Weights of a small mixture-of-experts language model, trained from scratch on English Wikipedia: a softmax router.
Below are experts of layer 5 (counted from 0) of a mixture-of-experts language model. Rows are named router (the router's row for the expert), gate (a neuron's input weights, with its number), up (a neuron's input weights, with its number), down (a neuron's output weights, with its number) and show model dimensions 0-79. Each number is 50 + 15 x the weight over its row's rms, rounded and kept within 0 to 99.
Before each expert's rows: a language model's description of what the expert responds to; "comes before" lists some tokens at least twice as common just after its tokens as in all text. This comes from a sample of Wikipedia text that the model never trained on. Tokens count by the router's weight.

# expert 0
Description: Leading digits of numbers, chiefly the first digit of years after a date or dash, such as 1 in 1989, 2 in 2004.
comes before: "0", "9", "8", "5", "6", "4"
router:72 44 26 74 65 36 42 46 35 55 59 65 45 36 63 54 60 82 41 82 48 72 58 69 41 43 40 50 50 72 34 41 39 78 38 60 58 24 58 60 33 26 41 33 35 88 39 73 33 56 29 51 38 45 64 57 51 48 60 42 65 48 53 67 61 55 57 47 48 39 70 69 23 41 56 45 24 34 23 58
gate0:25 48 54 57 49 51 42 55 44 49 35 52 68 60 52 39 43 62 58 41 65 62 71 54 65 53 54 50 58 46 39 38 49 37 44 67 67 53 51 66 34 79 29 23 52 65 74 52 68 34 13 58 38 52 31 63 35 52 23 40 19 66 56 61 29 27 25 35 42 42 43 59 44 40 73 70 69 60 46 55
up0:61 65 45 62 48 59 44 69 33 54 72 47 38 53 61 60 53 47 55 44 31 25 54 57 70 58 47 45 37 57 42 69 48 45 92 39 66 76 46 57 51 10 54 65 39 48 46 43 50 43 42 47 40 48 82 50 68 47 50 60 36 30 50 25 53 31 65 17 14 41 55 58 18 39 28 44 58 36 60 43
down0:35 59 34 59 49 47 57 72 69 67 74 67 75 40 47 62 30 34 23 36 57 54 51 38 67 41 47 60 47 60 46 35 33 84 62 67 26 46 67 63 58 48 73 45 64 61 56 49 47 47 50 50 49 46 60 67 47 47 57 36 75 73 48 33 63 22 39 20 61 60 56 47 57 28 25 55 79 39 40 42

# expert 7
Description: Word-final suffixes completing a word before a comma or preposition, such as -s, -ing, -ed, -is, in contends, emphasis, paved.
comes before: " to", ",", " of", " in", ".", " and"
router:38 64 58 39 66 46 57 54 46 63 45 37 52 44 42 32 47 40 41 72 67 42 73 45 26 51 44 65 42 43 73 64 50 53 49 61 30 39 42 44 80 62 53 49 64 57 60 47 42 67 52 49 39 45 67 38 65 60 59 72 47 40 30 33 49 57 54 46 69 60 39 38 84 76 51 52 32 86 27 49
gate4:85 57 81 23 42 48 55 55 48 59 35 75 44 35 54 61 36 59 58 57 54 43 65 33 51 43 34 74 44 47 39 44 29 72 63 61 59 49 57 24 45 37 57 42 00 83 56 58 64 49 17 57 64 67 70 51 72 51 52 55 80 57 37 43 39 40 80 73 36 64 58 32 33 38 27 44 58 56 54 61
up4:66 55 30 71 74 40 59 50 44 55 99 45 60 64 58 34 49 32 61 59 49 26 74 38 35 33 42 68 42 61 71 65 45 46 88 46 44 42 55 36 87 60 40 33 48 44 42 50 44 47 41 58 29 50 55 48 52 37 51 30 32 46 76 48 57 33 43 68 25 42 50 42 41 72 70 47 57 51 71 36
down4:58 63 49 42 45 48 64 92 48 54 64 52 63 36 55 50 47 58 54 77 36 55 46 18 37 39 43 33 71 43 32 28 34 64 41 50 46 64 32 46 27 77 67 56 47 79 66 39 79 35 57 32 58 72 62 73 64 71 33 36 62 63 29 37 25 38 27 58 03 52 51 37 49 24 61 64 43 47 56 53

# expert 11
Description: Final letters or syllables closing proper names, places and foreign words, such as Suhl, Utah, photograph, Brough, Vernoff.
comes before: "a", ",", "i", " (", "s", "o"
router:50 44 43 52 38 66 37 70 57 90 44 18 55 24 52 57 38 66 72 29 47 67 51 44 38 42 31 41 46 79 60 58 64 42 36 50 38 51 55 44 62 64 58 41 58 31 34 50 63 31 59 70 33 18 64 34 28 74 69 45 57 49 71 58 30 26 51 48 41 68 26 76 41 24 43 52 31 69 44 56
gate0:26 58 51 68 65 39 12 35 27 52 24 56 66 43 52 74 57 55 40 29 54 59 35 63 52 73 50 50 77 80 85 43 83 49 62 59 52 54 45 46 38 31 62 40 34 70 49 43 38 35 39 77 32 47 51 23 38 23 74 40 57 60 17 49 68 41 63 59 76 22 35 58 63 53 59 42 41 69 29 55
up0:61 43 49 57 46 37 59 69 38 42 51 26 53 29 63 58 60 39 70 07 39 41 63 43 43 31 54 59 46 50 61 52 54 55 38 70 79 26 53 74 66 59 64 52 81 55 49 42 66 47 29 50 58 53 46 55 25 61 56 27 38 98 57 57 26 46 48 60 43 18 50 40 32 61 58 33 47 42 75 65
down0:31 81 33 29 50 40 21 41 65 61 31 43 58 84 69 48 64 20 60 50 46 57 34 56 27 40 48 71 47 58 27 68 51 60 47 40 24 65 49 56 37 39 26 35 75 30 57 29 50 51 33 39 41 33 51 59 32 61 31 71 48 55 73 48 50 39 40 32 43 47 35 63 62 49 55 63 14 50 63 65

# expert 5
Description: Hyphens, dashes, list bullets and leading table pipes in lists, tables and scores, such as runner-up, 0–0, "| Chart".
comes before: " ", " B", " D", " S", " L", " P"
router:55 71 68 38 34 27 61 77 50 26 41 70 52 61 59 24 50 68 74 60 39 42 55 76 41 52 80 63 52 36 58 25 65 48 56 57 73 62 65 49 15 61 43 29 64 52 63 18 19 29 49 66 45 63 30 67 80 73 33 32 72 37 61 40 29 30 59 74 75 44 49 28 31 69 59 49 73 39 41 52
gate0:68 60 55 47 64 25 30 47 58 54 47 70 58 39 62 57 64 67 61 40 21 72 84 68 51 55 69 60 34 38 57 69 50 75 60 39 52 59 67 63 52 87 36 61 33 63 33 30 69 74 50 52 56 69 84 21 71 40 68 46 76 47 68 51 54 61 27 60 60 61 68 33 42 60 61 60 81 53 55 40
up0:67 90 44 71 62 44 61 54 61 50 46 59 34 37 51 43 45 47 28 67 73 72 62 50 62 29 53 65 74 50 24 67 39 47 24 50 53 76 45 30 08 66 52 58 32 70 46 73 56 54 49 60 07 38 69 47 35 52 65 40 25 43 54 66 52 77 56 85 41 46 31 56 58 42 53 53 69 61 35 16
down0:44 71 39 41 58 71 73 77 00 61 49 49 52 37 68 61 50 52 30 24 24 51 58 24 32 67 47 26 64 58 40 41 36 45 72 61 49 63 55 36 41 33 68 58 36 53 51 62 48 47 39 61 69 32 49 45 27 42 67 40 56 46 61 42 48 44 38 66 55 45 77 37 81 74 70 37 45 53 38 18